From a checkpoint of a small mixture-of-experts model trained on Wikipedia.
Size: width 128, vocabulary 14526, 49.8M parameters.
Experts: 256 experts in each of 14 layers, 32 SwiGLU neurons an expert, 8 picks a token, a softmax router, a shared expert of 64 neurons.
Training: 241M tokens, 10116 steps.
Below are experts of layer 12 (counted from 0) of a mixture-of-experts language model. Rows are named router (the router's row for the expert), gate (a neuron's input weights, with its number), up (a neuron's input weights, with its number) and show model dimensions 0-127. Each number is 128 + 24 x the weight over its row's rms, rounded and kept within 0 to 255. Numbers have three digits each.
Before each expert's rows: "gets" lists some tokens that make up at least twice as much of what it gets as of all text. This comes from a sample of Wikipedia text that the model never trained on. Tokens count by the router's weight.

# expert 175
gets: ",", " |", " ", ":", " –", " ("
router:075091120085137150123156178127115148133142091109152125145080161129152161143108155094128136143109086106135111120147148093122103092135093147128105143115116120113140154145121105081115121163141106115115095119156153124130147149141134098178104129131153122098118122125126147132132153149119146105141182143144124097125081183141129116100182122162147152136163135114100117136138172117150092131177
gate0:139097120110156170107145120112118112128159085098131149104158136114124155128121176110144150119091125104108110119096123171129127063115118132119100116124145110135090110115104081112128117178118163129093117145144119171097120104138113121163105090144123155135096141152156110153181134112125145078135138092094114154136138134160143101135138160124140107098142109075125093111144160115113172159138
up0:104169117128161202171143115127134110098117126104124136107136161146116136115135145112132154129124126126109126146146148144113151102148130099100108126130168151135128124122129152117155127145164193099163097142143128123084152144054085102127111126125102138128130165144121161127154128194136158158118130102100125153135134124183104161106121111123132092122101109140093184114147147124120120140158
gate1:151114089095147114135156132117107127136114127135148122157125120120151106155117143131200140135116130118143132098166122120098129138096099119171110135102130131102175154136098146144138095130167083076104107128097126115119149179133112126109158143116148126119127090103119111105096165092179161103131134122140117112106109124122139146144135117132137117089202125076111148105122087107172101146106
up1:094144134146148116127108123135151111111154114104088112105148125144095152097135128122096116125125081130120144146096148136175122108170178134085140123173136110156105120122167136089106158140106145137127144135147141107148112101113176153158108088141108141111120140145141129137175090169083084117124137120107129154159136123124109105091142141091130152142060106171145120153131139135099178109135
gate2:124126160115123098128130138127185189157097157133145144130091171129122158147137168119141132119119111135119128148104127124146102125137147135149097151113094096121122149093136133109108140178138105118137073126146160156081147156121122109151133111092123140092139154125092125088132136137149059172148146078128125164154143164103118080126140150123121109110155081146147121151133153132102099114144
up2:166139153162153115120134114147114055104158099137135112128123127155136109112086098099126143121117142104118100133149145125117127128127102102111153107122135145138148154140120116117179140070124167172106201120083100107129092130106145131123159145112116140140125138109136131154102112130087173079110108183138115103132095106142138154155135113156139138135114161103127161100122105140163154150095
gate3:108121128106113129176160155131146119122128081102183127156087116127116085114098122081136139116119087151127127109123133112118115130129130136187132105155108139105135127073087137124092123102123110138144135154150124099105166121116093140166118147106116114063128093153116145154093142128126129095176162140104133159137089159107132136106126140146118156145138108122087144085123136119164130181120
up3:111125141146141110170118103185108104106140128124129162123122125101082154131116122132127187143132155126143148100123159090123078137127145126172114168126070120138153145156147175090098104160182097146120131155142094166094142130130125177129111125145135152101149164120144127133125132143125129125117131105117106129170109112125131124092110135155125097078102118153108124102147129168142150137179
gate4:098118111153166119149123136179126115080133118111130123130128115097147127102167101089133126105136080095070185124152136146164136107161125135091119129153155130163116176166117132147095097171117181141160135133160137142101181135145092102131126143126137132134116156140153075124124110153145123134118117137088124149140133104159139144159150141129144102118151134086138098160144133089130140115148
up4:146144145134105127110121080113131116146121160138088100141112134141116118164102134129130124142124153168179106115123118124066097190119152112168136097133116135093153089089136110119160151097112089126073118130103099124167101142090149183118145128134140116159151080109119159146151149078121149093138136130148119129137117134093119152116103111127100153142126117158114144101117131143150125134077
gate5:140095110127130140133123113114111140153137143143170141109167116113159173139114157129107179149116132119116121154128149129151155128144147143135127096070121155081176085120160095144123109144123142130141093137146087132097151119138144102132117147079121122174080114118145149185113103135152110122130141097109160120118107126130108175128141113153101151168141108160100102105142154165103067129128
up5:150120110149160136111132142121122125137120102150091107129102107107092097128148094139148141126144161137111113101143111129131124141119134119159125190168133104147136171139088147110152159107157145160112172121105133112155089108108142157120135144164089127087153157149101146084134157139093121130136145088154097157162134125092120082142108167145103153087080142110130175106119109089147155124117
gate6:156151135113128137080121166110128061143135137119143102122132115145135109150111104139108108139156161079175151106142110127139134113129112086146125138103111148064175139061134141147112067138162140148086119081151087156141098096130101118140148135112125137132179124121149130118148083130109128113112145109124112104134101144097103119141128138125145114131124121100117072094132153109124121148135
up6:152156131093120119079140136104132100150134159123157099141116115145120115146114105126123113148141166093192122093147085129140103101126109113112111142076108130085157142113125119115110060153169127157113137081125090133123130084134095093113132116104123158128176119147176120094155082125099124083125140130138142122116125141099108116150147122094150108118124119114132087087127144098147117150140
gate7:099161161123148140132113127130101100185140093116112145134099191110112124123121123120134102130151111111139152140147102137129163135152088144122127126171136115157099143105130068131127119140169134121121129149126117129131162166112143106159100152100130128142110111145123167123079075108169130104155118125148116131122109136077170109157109132157107123144125092128120162171064104136136085147095
up7:142082132133102141146119137126150148094094154137161123081176065150123154110108112117130147120118152166109124123103139155123108127140148126119132167086103138111135126131121177134146120130089126122134124118101140133121107084141120150101158093132099124129166137107131094134168196175090113146097147123097145110163141119181128149116133117110149101127114161159131109112161136142093174108159
gate8:111160115119124056127123145148130120085129121146140153154107137097132078102127102110142190104120111126126141085106168114135159170110147114111148130136077136131138147113126110099162145151117137116068115113060129145121158168116139135143137108083160128126116138132145121117152132138155147108105123124156105125164123167189109111163147133148149101104142116134159134148092130142126148095113
up8:119153129115144082137139170143107156114101161151126143119110104107116098106121102111125176097103097164101090096113157121120124123083072101124160131108110118110142119105147161140082126127078112182102125087073161132141136161139156125121155153083182157136135145143150090118138119154119162113084114114166113141121137137130087156119139118133138130113135148102122132136092110125136125120128
gate9:154116111126173129114161157151086078115142122128126120131096149116094122158112137065145120120165120099135137136097095133172095104184137133120115139161106187118128139112154088094139135164119141115126148159129171098135145125081097139154101113160112108150150136140127168152093121134155118138117129123091129139068128116142135088135158118144093125113147142139161135140137139133156177119132
up9:097130139101146133159114157153109131105112106118153176094137116106142128112109119120117116139121130093158121101125089152128135119136089125135128119164061141124125136129145076124127148167115162118124108122098143065118150102105152146132144093154103090118100157101130129121110109089157173150168160087096145162127116134105186104131144119170118116125165152161080121130139138158148124140146
gate10:126147105080147145128100137122162162132130096156108157118152131158129070121162121119143114146150152109146093100127135106147142100113168139143123163148122098133099104108153172138126131149110156119124156119173127129093069127092125154141162106121087113095136103122168123087128136150134124127153104144125133110142183138170110126078164124143058126106135111125134119141144165138131121085114
up10:110109105119152151102111135114139115125130088137106118117134141183130095124125097133131109152140134124130132135105128110134127110156141132174132136142108099120104138121122148144137116129091181147128143108193136126108065140105115166140183122131100102124172076107159101083134136171150139111134136132105105121138171144163154130121151151182056109099145092106134115133170117137101120115120
gate11:162152161101147129118150170096070136128133088161141109130114135148134143132115125142125133141124180140126135173123110089157159130122130101140149104150104168128155083108150114108105174091150101140105184108151175160135129097125127149149133142153173110137090101125134147141104152156130107146095136117093092114145079111156137111137123135144127074121117132078127109111140106120110161111137
up11:120124123148050135135112101127145134112113139061107119099163100101142084106138156137116091114132126141121117130110121171095105108114076162107102179108169115123099128122105151183121104138090126099129099130111108123125134155147153112099113107113095120118144135132124128106112098104161136125145119127124176122077169137121110108117140095139098166149112153138143160162160103143112112141129
gate12:162148113090122153136116134124122142136156119102136120129104131155099160146104114086124112105103095098120114105098122141122199142104176185150097149124176144114116126144132133120121141108136091070146130144120129112179124129138141116114149089094110097120173138132123147131113115095070114122076156104139114154111136135167140161133143150130136112100107149158109158107137140154172155100116
up12:160143121091137160145117123120139136146155114100134120142097159147102153163086095107151121109099126101119115099101125137103182134129152156174097155150169127116097106173151114139146105104128112093150113124114125102160124125118149118117138104131120081108168134154123102137120106084072120100090164109136115161097122125144158163122136162134132132084119162161131152096131121158161170097137
gate13:122104104107120150134115168106117144153122129129162157098159146119162111140166165100131124105098107139164128158148140169118086176115146066094135149098137095119092111105106152129124133088095148115151098109105135110153080084139119118146141113120133146157134105141147089131163148122115147110096122121165093136174152119156174153101116174153114124152124151125107135108150101138132116131163
up13:127120115156115124111138116136108188098089156135133149119134099115100156123128149136080102167166092101095150122134073166132134119121062169166126133170153124164155151155091109149129140161115107143151135121178128124117140130139156124094128120116093131121127160092123127130111117115136126166194133124108105094122161119111126096165102123146111131134104118132082134139100154126113109166128
gate14:160145135109136125151153108138104073128129146124113104164078149163141108095182136091127165100117073105137128130127135139149167126148153109155134092145136115109112084122099093148093160136117179127090125112148118110134142084160098126143092132170124128145104122119129135171137122122156129127134126129129150126114159120099119163117148085089168133153140099075098128101152133137120107107090
up14:108126106157103130108131135129162162132141122139121142089175089123112144133076135163136055167148175159134129111137113090092062130116112118124105178101133123178170158126110161128117108124144132124161128113128127141127094154085148123098146131096145133129150122134113119097106112116107130135122141144133107100133099114134126106121111158122104125150109147197178139156117139119141136136170
gate15:105154169091117140145150152136153126105099176074100126138160066085147146114095164113082100149121111126164109137115151179129108146079122135117154113117131092151124165135102119125119128115142106113117103137170156116140114143118108135082105108072086098149132159106110131116119161117163144079148144113138111111113110123179131100119110134127110119151152133123109126142108099151134123112126
up15:126108165125110137111140134110155111134088122095096156113168120087139118142117167175078159127165123110169100175146137172143132090100116148129103121125140092156096104136118129129138093111122135089119097137164145159093102123138116092111100139099124126121148148131139155114155140135149105111137101126145113152134129155150144094116100145157166060175122124135107116153102130134087098144167
gate16:110124103104154121106139112145148165169136157141134140156094141114132109115078166142125108101110125161127108143129134104119084108120115198121116121116104106129144157118124146087099137115138110113160127133108132094127122105150110146199113085103146146155117103135110118134110124167138115179144167177102117113139129126106172098113125092106124155135103140106166162125068084115137147140134
up16:102132102073144127087140110138177166158160153150144144152088146109140108116090142138124096094107135148142118123128115099120105088119141187125103126111111110150137157137123118090086124111132116112156120139112126097109126119135093154195111106094142148160120105153121111112121144171155127174137152158123130104148126122106188101127136090128123129124105153091143162111095085114128133138156

# expert 25
gets: " |", ",", ":", ";", ")", "."
router:105103119115126171111130132128115179151144101104155148136118144146143166155121173107133157144088088123127121122144134108108125121125071171126089128100122097131116182148111094084135119175140098110092121109157134162127136153159164101144119131136159151113117125117114143109158169134064136108127138157129117099130124166143129097118121132156151140137163146147080104185141150103153130118122
gate0:156137151135111160139100119125143141122125151196165164113118133117134105099164125135150101158166124090100139086156137142160118119107116162090108133134141110124119188108122082172142140117166084136163156119146151117140110140153140123124134103127138122131155182101115155105143147113158133122131133148125122139105115100166171141107134140099087115103142143088130108120143118147119074112069
up0:142126142136126164114122118122104136127147156189166143103140134134127113096158115107153088182177134095100135097132142108173115124108109137083106134142153095122099205085142105159131152109158109135130148124123130130122111129145113115138156091125134108111154156103101117116128155103168103144116136153115126128096106100153178148131137140123103109093128119093111102099143119130121072128077
gate1:169124147129133100141136132165126127146203156132151133124138149150124143131111162131128147147094143110129147134109148135103132136101131113123078109168108121097126124078175105115152106109137090150113145158133149124145147161155126105104140131102154149114110144153139146128148099169094112116077159143178130116113162125124086065144112108149137121097132115149155171173096172153144130123112
up1:160145135127119142127131130172106175151180134133137134095177095156145157119108155158119124138103125094126150171129111149128128122092105120113115116106108097100117097107146095105144110106154080175137134126128155136126124162142135086119156152085148160175135144142114150129159116168070088114107146124149132130107151107115095105098103121147082139097138120124163152156101135163144155124139
gate2:140158127117106162152146130145157147126099144119110165178118145105105166129128117170120120150201121119114100101110149164096124141121102132117101114116117125114120116140138065084112119115077157118127092135163118173138115116141102063063130129138134144135161148100101133109119121153109110129153098116101137155118081150151144135115150079114155130144135125131103132143117113124111162098133
up2:140171132094103171124168121131132165122113139119111153176104134108098186125140129162117124146201103114133105118125136162109127151134106128113098110114106134116103098132134060096119135119088168114138091154161121165127125133134131054077136144136152163128159145108073106105109122142107106129144098117104130141123092159147149139105152124126154131146136122124117142127130096113114145116125
gate3:143156108096145178124106108079085115141112144090095126165122177122128171155119160124132136106138168105135119093134135116084130169135172152126142101126158136107081138110142135127147095132143150116108126112109117119148109079140158107126126136111128175134116083139123076130155150116129135089134122149128160114137151151124095149110115143122147133107127121110130099133093111069167132186155
up3:158121130137097112128131084110120120144102146102113106144149144128147156119104190116156119117129118162132126083118137134100109152147160131105165096112115148095093102130115124108190116100129127190124112109110072127121116094140146117122088095093096182119096090140121102110158143078116129125166142146140140129143145166109126133118105169135138144147132129124116091146076122096156126148108
gate4:105109178168121170145125133118129140147138105137080120112104111114141177147109120133119123147112126149112130166148137123089168160126099108112125150159109124142119140137121144144107126165156074173065161137130137177144159158115183092157166154118125102134115119179134150129144151104059133108110137125126151137112092106131089128119141164109097153138120136129100138131143143144127159128120
up4:057087128138144161128113137062114172189148130148129149071112109157158151161150165161109131153118129105109121137114116133118140131087113145143128141092099128138132096145131142147101118139134062128092107152141120144135098106148169124174136109135153115121087143138148110120148136122119143116081126133104126104137121136142143125107099134140124114143109146145140099157165165144159126113178
gate5:101073109190180135135136114149113135119154122152147163105120093131105121139151172151136137121115139123152153158151109098111153138150100174143113102127072125115159138113126130114170138112126160137097127131144147092080138160173131124130129128140150119128151129092125116115110099134168117137132105160081139133077122121146124123110126102144115129134186109071133155077137143137149104120093
up5:147175150087085112137105149128134107095120154103131109134143177149131156141109084080119122131131129122103092107100165158135107120116153085102119134140160128141107131147128103155102130132138103126151126101105120153165114102096103146124113111102117149131074142157110153124155154142071129120124134089175108117166126134129130107140145161101133117120085145191128101185109120122114161122147
gate6:164122149108080129113123135123153154166159114146119123083104088170157161128145139119125115135082114134124106163155132127143180118098087172186128128060152105130115120110107121125083125139153139122104134137147143173111127133138122138125114108092156083151153116126134135099123152165153133089101113134089148110154102146139100107144149145088101138128140125174120131112139117116142091134092
up6:118161166130125130124146130134125168167141095108101141085118087137173152082147129101135145170146117121128129159155125124172155126102086151154165133121137122126102161132106167122115132138122104092100130120145130164127150121137175105119143137089140115157145101165146154108112100122122117106152127132128162107129114154145088149154094152159041171119140128160128166125134137127170127133112
gate7:089143113133149134103108101155127119109133133125192159088125120112165141131094132104143143138111094115165130112165146122135112124109109117155108106130120140135162142128176178147119143142136134121107105112115137116119100119101123099121098090142076138161174139107112144113155149171114172138137119131129123137124134144079170152131196133144209124164139125123148136162130142124109168155111
up7:094127130106115142127131068142142108091124132135173150084119127130150115117106109127143140125124099097148123152165136108138123115124096117133103100127122148156151140136171170140111131144120155135120095117145142123096090105089123098123070074140102156157158136126124138091140129171102159117134103135133132134131146145082189156133177150147167131155112119103156136174134124147096172165115
gate8:123118096115163139121147167121126180112197109153168137128105117158087125147127114128134165107086107111121134092131137153140124121100073139124140171154144127104122118148086115118128134130150101150143144136107121117121100139121172138155125133136164146141143158137168146116135146141094125110116119080116144092112155104092105080154115117135107107149155150130108144191153093161120183141114
up8:148145075120146138118151159114142172099158122140141141132126112164103132137124110105150134103089115121113111115117139145126118128086103153122142145155143139131121130142071125133117134150129091135099148117093114140161110148124169158127126119111140120167114148176163137098128143126091115109121122093130119105088185098120090064127117111111110109162119164127115123161162099129111219146131
gate9:142103112093154089130121146112116130118150137145152148154145101108119125143133139112124099117111089134157132122095102169140106148135130151165090131058120114151145166143134101090120079093135134137121124141126117107124105163123101151131118092092146170138157155109127133137120154062140104101091115111142082169123118159084141135143180131173152107113134138117118140153108174122168138123117
up9:098152144177108172117141127124127122135115111108083098126090147141129134101130099136146162143144151124114121124170163086117163125135121105096157130177159152123122095105121158153131175159114125100124133124155144155121153100155140098118135142177112094113117095140122128132128107187107154146174160160128180105115113099170108144133075125102105148150105127134134123095148085134122111112132
gate10:161115136098133150124152117114105183126126106112123121156135112127135167135105159106171108138135101135131120096137129121150139148100106098145164145152134106136192107157103107085121095087078133108118132193133117142150124178129078149129111123138138164136098104132118114138103191157113126095132119148143131107127098120091086153136143121127102151149167108123106162132084112135157152128124
up10:153127125076137172138129126120129149106144108134121102164128161133123136145097138107170140128114093140135116084156117105161116129122107071170167148161149109125188125155138127087117080094081149117097129185137124155147120182122080152129089120135127141121141106159119111133129174146124111117114105150141143125130117132098093146158123143125131149132163120122099137152074112132160152130136
gate11:147130110122112145104111112119090082109106106150117132131111125129092121145138123135078143073147135138133117114130147117098142131099145123124155129103116141141114117146076167111142106147117149148169094140171146110121101143113163144118114157130099162137128098113047140121092134141105130166138146134132095121109165149141141118132122171116076134135104111130089126180136090137095202145123
up11:124110118158123173138162135080045120105124132117108143106130130134115156163131112117074125093122140123152141118130111107149123140129200126126116152134119122160128121157131155089145097135132129120123063149174142129096138129104137169138136098132072128085118118085119135103138142119128107158114175154112139112116163143164121096120123166115134092157119132134175144147116109144132150134145
gate12:126116172130131130171124131188151124153112122083160097109142142081143095091074135136151155130134176137128087119120134161114091131105155116087127093112099137130090146124083155108139105133072089144114134131105122121155123133146126138125119114145104107128115130125179135115111069190099140085103112150129130148135124121156152148139139119112141138153121158141171130147126123160131146106112
up12:164137129133111170126152138095079134096144078126107141094111135157093141148150122138151121133111133120159109158102127101113145129149105120108088152154149075135121110121096117140135118122139154133109105122132134109154125100140103136145153090109127106093078093147160140123184108108081113106111139152106148085093121120156159124126106184084127135159132134177128127153146086143091121158146
gate13:172139104149131128137104125114110139182161147137094088086139169148163110182114096098133101107114151124125116127139095103134122143107102129089098113157161141115101157124087131119107120116103142124127109116169164139130159186151118112103151142169169129132108116104142106143136107126097110138101132143094149126100127111158119135095097162179143118149101134145126136109173094146141165139161
up13:140165180157112136178152111159164089145122124132139121107099143137179115105141129160136136111129147153142085127160162142141116111132147080144116142095115129115138136083165132125140101131176123104173106117120108109124154146102139124161126121110135118169178119142175132133103094139135166070104146097124140094140117115155128135118141108074118113143161156107182125120139114130141151155131
gate14:122095142118126144139120174101074146152137131121128137134128113095108137136138158136149127086114123111117198114136110143154117141122122099114143115122088090104126144153138117084118133116147105141132180143129082169117129116160154163142132150147129146172119192127135138122111132092122119129128141107144137114182110193167145140132134118151177123110121091086125114124139158092145096176140
up14:144145153137133096126167103144194088127131154143136125141091139147147100142107111113117172145164149148147073153128142119106127130143139118112082141120149164151149141107104131170123127115114155140149097108155165084156132138093107078127116145075107128072163089110116120154114131116135139151153136143115085149106129100074121118113154130115107147139137139140123119173100113163145141122097
gate15:165106133158136127141101137116163131127118112107085126139118128121124135126170128112156127143132135074102158143105127143118164135137121160151073113145127113163100164146036104124085137160144123125112140112105103146109107128157139109168153129128174135118114166138095156150103102122149152136118124132110117073109113170148120141154131166111100129130143123096125157146158075097128125173126
up15:129170128108128146125134140127134085125119141152148129105124140143114121141111121127087145105157147159120111100152140133132112123132112079120186143086166132117173100111219145141138120129091157128147146144110132134117124121100119133109118104153069110155144058113161084112147157152117112136132103125143118155167132115098125136162138103155139125146113130178131104115109190145133125120149
gate16:122139147118115118100146144096143134119121113133166110137138161131115126139152108109129151147159079068125137127157158114144127114155054137134141138117134142121143104156152115137105155183084110159132161154147182128108140127116139078101132079142147083137125136170145126149129136161120143121161139150105153139124088117109184117154088141126143142133094125144094177139124144146164128142089
up16:116124116126164137169119094130147158137151157164152180090122113118180140099130121106133153139114105163133115108136071170122105111110160093090138101096113119115157120155093101128118115113120093144151135159123114152153135104188161170147130169138128165131099118116129130129114120096149130111087092133119143103105102119110100125093141120107133150095143145185155094106126120124105141139164

# expert 133
gets: " did", " had", " to", " not", " that", " is"
router:126095112102087154108145148127106142139158090101127160138121145131125153136084163122086173145101117106122103104140155096102095132163117138097089168116134122142151143131109103119174139142132110130107103110146140139137138173130134137128116129148135134089106113126110180092142146142107129101178157154183122096143075188135141112097137129138122129135148171180104094154126132126123107105136
gate0:173112100117110099116169140144139127142134149145119157119131129132148118114135158091170091118095157150168078138116157140145126125152150147115103122089140148126128152130135133179086141164124115164115123131140147105108111161152118133133111116153163141123125133147129205122111144121148154093135150127120099156136096158102118127130105092103148045126129146111130166120113167091108117114078
up0:092170157134122175132067127116092123129142107106140106082141125130132152165134059147142158107126102136096158119114126099120166132117097161118151125142127112123129098110118097117174148110122137118142156118111111140146141097064136161146131135128112123127141130100114087144123143164147068170117088140112132106157147110133121127091118142155141173154115132115112152108139099160138159170122
gate1:117089121159148135115159150123148152160080097120129133121110075153140100167121113153125127149137165093157137097150122141166101146161142114101090112174139082141114109126145140111127075147098130171103145145131135178138121140127137124148107093120123149152149150182111135096166125106101082157144094125147099123184123100107124133112106110142111163120147111110165108135155148120150128138143
up1:162163161103093181123100125153141137133150116124108113100163133106147130109125117119105162109145094167102095156129089165138123131112128163118109163141156136146135144123105146117140130113121095135133140113106101182077114136170121101147185111116147111124123071104142144130143113134108147138097134119145144169114099163118131106150158117105134113152189157141081093162117156148149129133096
gate2:150149127096115127130125102153145118123127156132146146131097143128125129123119189141106117153069105135150122165154123133110131148155099131126120134157119109128113080136146189102199143079121148112109116112127141154132112134113100144105103163187143125105099183169110155103129168100125141138131160113133117151109105117150118124151141108160085113138124170157105149125131136113183140105103
up2:110114114090112099142151122116121126165164166146107123108120158118121111136094164132105105136083127133144106154144101143122149181165141120130113141108147139119096123156094135110196078102142143117125092065154156141169087145124108132087119172142139092138121137131119145092138174123107119167109144157178134110075113145162132117130130139143101154114107141147121131124132141111161117118113
gate3:168129137144129125124112139127113073115123122095120165118132127152106093128124064133119121134097124131183156168115179107122111099137114141124132116165124152136126162162143075130125119150110112136110107158136132105111077118118115078103122195093121156129159102135139144160121121138110103115168136139122136107115102149137121128088168103113164102164126074132123096111166133165126101114135
up3:110132126152131132125163104144173133141122145135111101147137155130139148155143121108154095131107150127115142091159103131123134140155174110117139118080115072100131085082111146142140080116152141126168147084095128147123172138112168167148127082143075142145136161107089150117101160138152150170116108141146093160132150134115125145131093162164114109125125172128123136139111100090112133158121
gate4:078152120102104154108134127121132125155184112100100164193140115178110171144159096152116139104135151108138167144096103117134119137155146113147147139173098102108111124124066101103177133144164170119151164161137156106131109108128122122114125139076117107115144111122169164106116110139097149152135110125155142137133130101127140138177102161140119129137133140114113123123127139147113146105092
up4:178083150135150127150148137105110145093167171159112141134093160150119129080138157138150145116132163149159132105121145131146145119114097115114159097121128124114107153124130142130121098113107073100109136130135061118156125118141135151138122143105109152137110139072091163154125143110125124154080078146107095121158063113103110092127137137121094148149138159117132154161097130132133135132094
gate5:110095122099107101150121147125123125126111096108138073143167128150096132137104144117118112117139115114081126089171124139121101148128120089141133140149149082116121113149151190134155142149117092116124080104101090131131158153139167122139093149075092082139173107122076128145117131124164117119130119111098120148106147142123121153127124143109145101103151110114146158153125115101146095148193
up5:141110118133103145137105113102145157078135128134133144040083126082136158076166137132115112147099136146105103132118115105134159112085171144126156112115172167120143155137123090145136121091160090131175111127145132133093110139122173102112111139137146160115121143147143108106147091118097088162142144133144138114155105119112136139103120066156093128143127102127108116115138125146139133105119
gate6:113163112132145132119124150155128113149127152110158121093133139131142180146091177157170156107140131170184126110114157112082055134117145165130167091109157139096118128147119118146106116130110183109172114122093128138104098125137106160119158126132132127132164089141102143117136112103147144137139137091139132133127122125157156110137119167124132150113138174163143151140138106151149177122091
up6:155122153173147085130115118174102164114169094151102114078121126160095124139130115160146133095139127136083144140113129113133129144157158144126089135077147107151127096143100104145112142143129114181124167108147145111122113127085099099162123096138128118094129116132139169070119184138133138158083125133155115097147115121096127153135148162160109129127168154137111156153131137147112140123107
gate7:117150183152131152169134142121174132136166124121128134130113165150110121133153158090156140141119136126127103097114175113146124137117120157124133125110158160133106174138135077119101166135141120140100172103108191130159133117118117146122115135099146134134124106153152114116146162120152145151115164158171124118101132159071143144133085138141088162102131151093150134173147130130091081146097
up7:115139209138140133132116115129128122164148123137146129123137183138124139134110107100144132135102134181141082100129142151119121091087141155119136129102148148160120138147121105133145157123135146131101173099137184107155115128089136118119106135161173147144125136143107115062122168076172139127130131152169136093139117113124178138134153148140116124116150161092122160165136133116099106152100
gate8:107098128161118148130161155153132136153130099115097101108150149098125146165128137165156120093162124128134123138126157102102164154116116171143156112142081142104141151159115085134146089127146140073156089086125136098116123158117097156108129126113082116125123111114083179112141129101180121149112168170105170119147138124140119107119147126143140078126109137098151144082139126126133135093116
up8:131183149110137105152153105109169129106138164116147149112154139121142117127163128108149150158107133120105097109143126164158093129095113101121130159125117132138128126102153123146097163107095132175108143123113123114108138114153169119110129128165153175115123114121172107120140155131098148114095108123125115168153152108144149153178137127148095192147142187115130167133104139107145100186093
gate9:148145159107123115150135107170122142136148125109148136073160168153150127133187115072177097143098139147155155134125150124106136100106067127112139101130145076094173094097131103127177153119123102177142148116118130131114125086118156177141120127132142112143116127159154142125068138141157150162159131107128108126115132119071138138131098120123123117103116127116141127134136132127112103151110
up9:108105164135143140125166135114143122093117142120148138132132146151098056142125110127128169133149122146127135126132157133134122136107149129135113121117132169159113117124137143121177150151148138085108149120072147179121107167149138101092112064138149102138131158127137085094162168124139164201120140147168142133112144113119116105112126186118121134143154127129112129142143138119093093125180
gate10:126147141083161060154143150118106125139126088112125120115126148109115121127207121138139126110141132127116113128119121095126148113166159121136121085077136129133137090156073077134125156112138152160127122141135134102127126158115097123102135127156163137069126120160126113142147108139087143116134142124129106121119087129086132090084095155112114137119151144121131170171157136165114108113090
up10:133136177104128108167115130127117119122111107093137108100121150142076123131191112136138155107131138127154130123112129083129161121148153128135120080098126134098137082121080086115129125093143115161147114160149090092131137156111082103133140140141161141112098131138137131139157128125095159099142087128156119109117074109104150123079102115106119133121158123147150180163164122178113115109117
gate11:140138165142136132112154130086097105121087048132080138161143119124103132110112099140102131116128144123150112119156130140149136091163124192091107140132137129114118110101160139096115146125119123150110165133099144158113098113143177114107141142149130117132121166139112126147151093125093143146094121132175144136128123139105141116187166152129141113125111153109099066153108112169157097142109
up11:145149151141136136130133150131114097126105092157131131148159139101145094133124161113114169133090147125119099081168134083161098101123110177122105163128125120103134108149122142101162168147184170152156137136102133110170136129134138094124127122095101129074129171164118124079137115130069158121108111117139143110126114082127118112150166140117106136133139179093126129109104122159118143108113
gate12:122161140144143128116122148123108134119142090088085112136110134130168149140121147139107130133162127100157088156106141120132164122151121143126138170112111132149113133102107094132177178159118169124124124103162121135154126127097127127167149162148175149110198081159178104139131125113151086157138156105137164158161106095132122088122126081133118116160146112107118104131160113163117132128118
up12:115122170123136135070128082117113082124129129126102123165136095163144148124133148139142118095155137083107142100121147091133091121159143192143089127111159152124137109126112117136100128141141127168136166156091162121077138085140140133069118098104113129104122153090118172110121095126116125138172083131121099166140143117120095148108118115147109135120134134098120144126152125108122091103159
gate13:143146121149154111127127086149107128110128146111152108131079138129136128119112149122128131146135104081126113134129143123154138117104134121136128127116138116155156148124121085149107118157111123112086154143074157110137130117139211156140107102110153132148086170114190134120084159141135121102140167116161115084136130113158155157126134119069120087157137159123156105132117121117082131176174
up13:162090118121124131160129166098122100146143107168135166124160128098140117109134075130137155116134133162131122136150127132098134118129144135116099130127124140106117116110136145099159136091131155136145115143160091135135125147138102144144146140161131136105135106132075135149151108108116153121101104151084159174133105122103090105135106101144160175090149092136082123108187170136186074122093
gate14:138126102114162123127100111150134110126135104082064161152133112103112141133070102102144085108125150153137151167166061138151120125132143140127074113093108121141129116146116142117146119077131146128142147143134128102082122120153154128099064143104143119142128063133155116092139094090138120120113153115106099105122149112108146114116151119124112137118164134135141144138070145136147145141118
up14:108136138163114128117164133114097115140115145115149134109113117116118106161171154143166175141150096089129088162125119094119187168107110104115122160170103121148112114127171158138111143129129092163101138138104134137167173111147117145111159128130092142126119126160095088136097109098119151096133096126140118142134105157124111090159118108094147111090125109115176112127160184102138147137123
gate15:187089072144148103107170151128140174108113116129113117145071144135105145128131130125150103100164142108135127135132142150134120135106163153100143141127125133144145163157124139151129108144168126146090132097097126136123154113126147120119135130110149159120140167090153153170106139098137110093131130117144105109151058115140132118129160091123143115130092153196128084119101094152129167097130
up15:074154185098094123150089100138116095131156143134114135121131129127137138140129104128108125127095110119121166100105110101127144122140109115174119120149126126116108098122120118123154114103076126102161125126179152111123093132158100153163119145148076103146105096154126098087187106155134169140117124125114161126088179117130114141139103156138115131126151106098109174128141150119117075163119
gate16:133134125109117181142119136064104179152147136121139148171118129115132135135145147070146100151124108130166114133119120128117145131072139078091118116134104114145132152149145112098136135166130125149111118129119121102157136163135111136135109174085077143137133133119143136103134149077140089123125143139129070193159162110146139128090151122102140159129131155143128089133127101144155142125084
up16:116099137125123108096125140204122085095072137117140082086142097118083139115108125156112145119119135131101128114134131163138140090169113156160124153128152122135139120115111135161099108098108138116136135137152147153089119127129130121120114090172180126126129138133105115158122129154148151126151113109154151090108137151119119145172135122182100069132135103136121155125136169086107144113178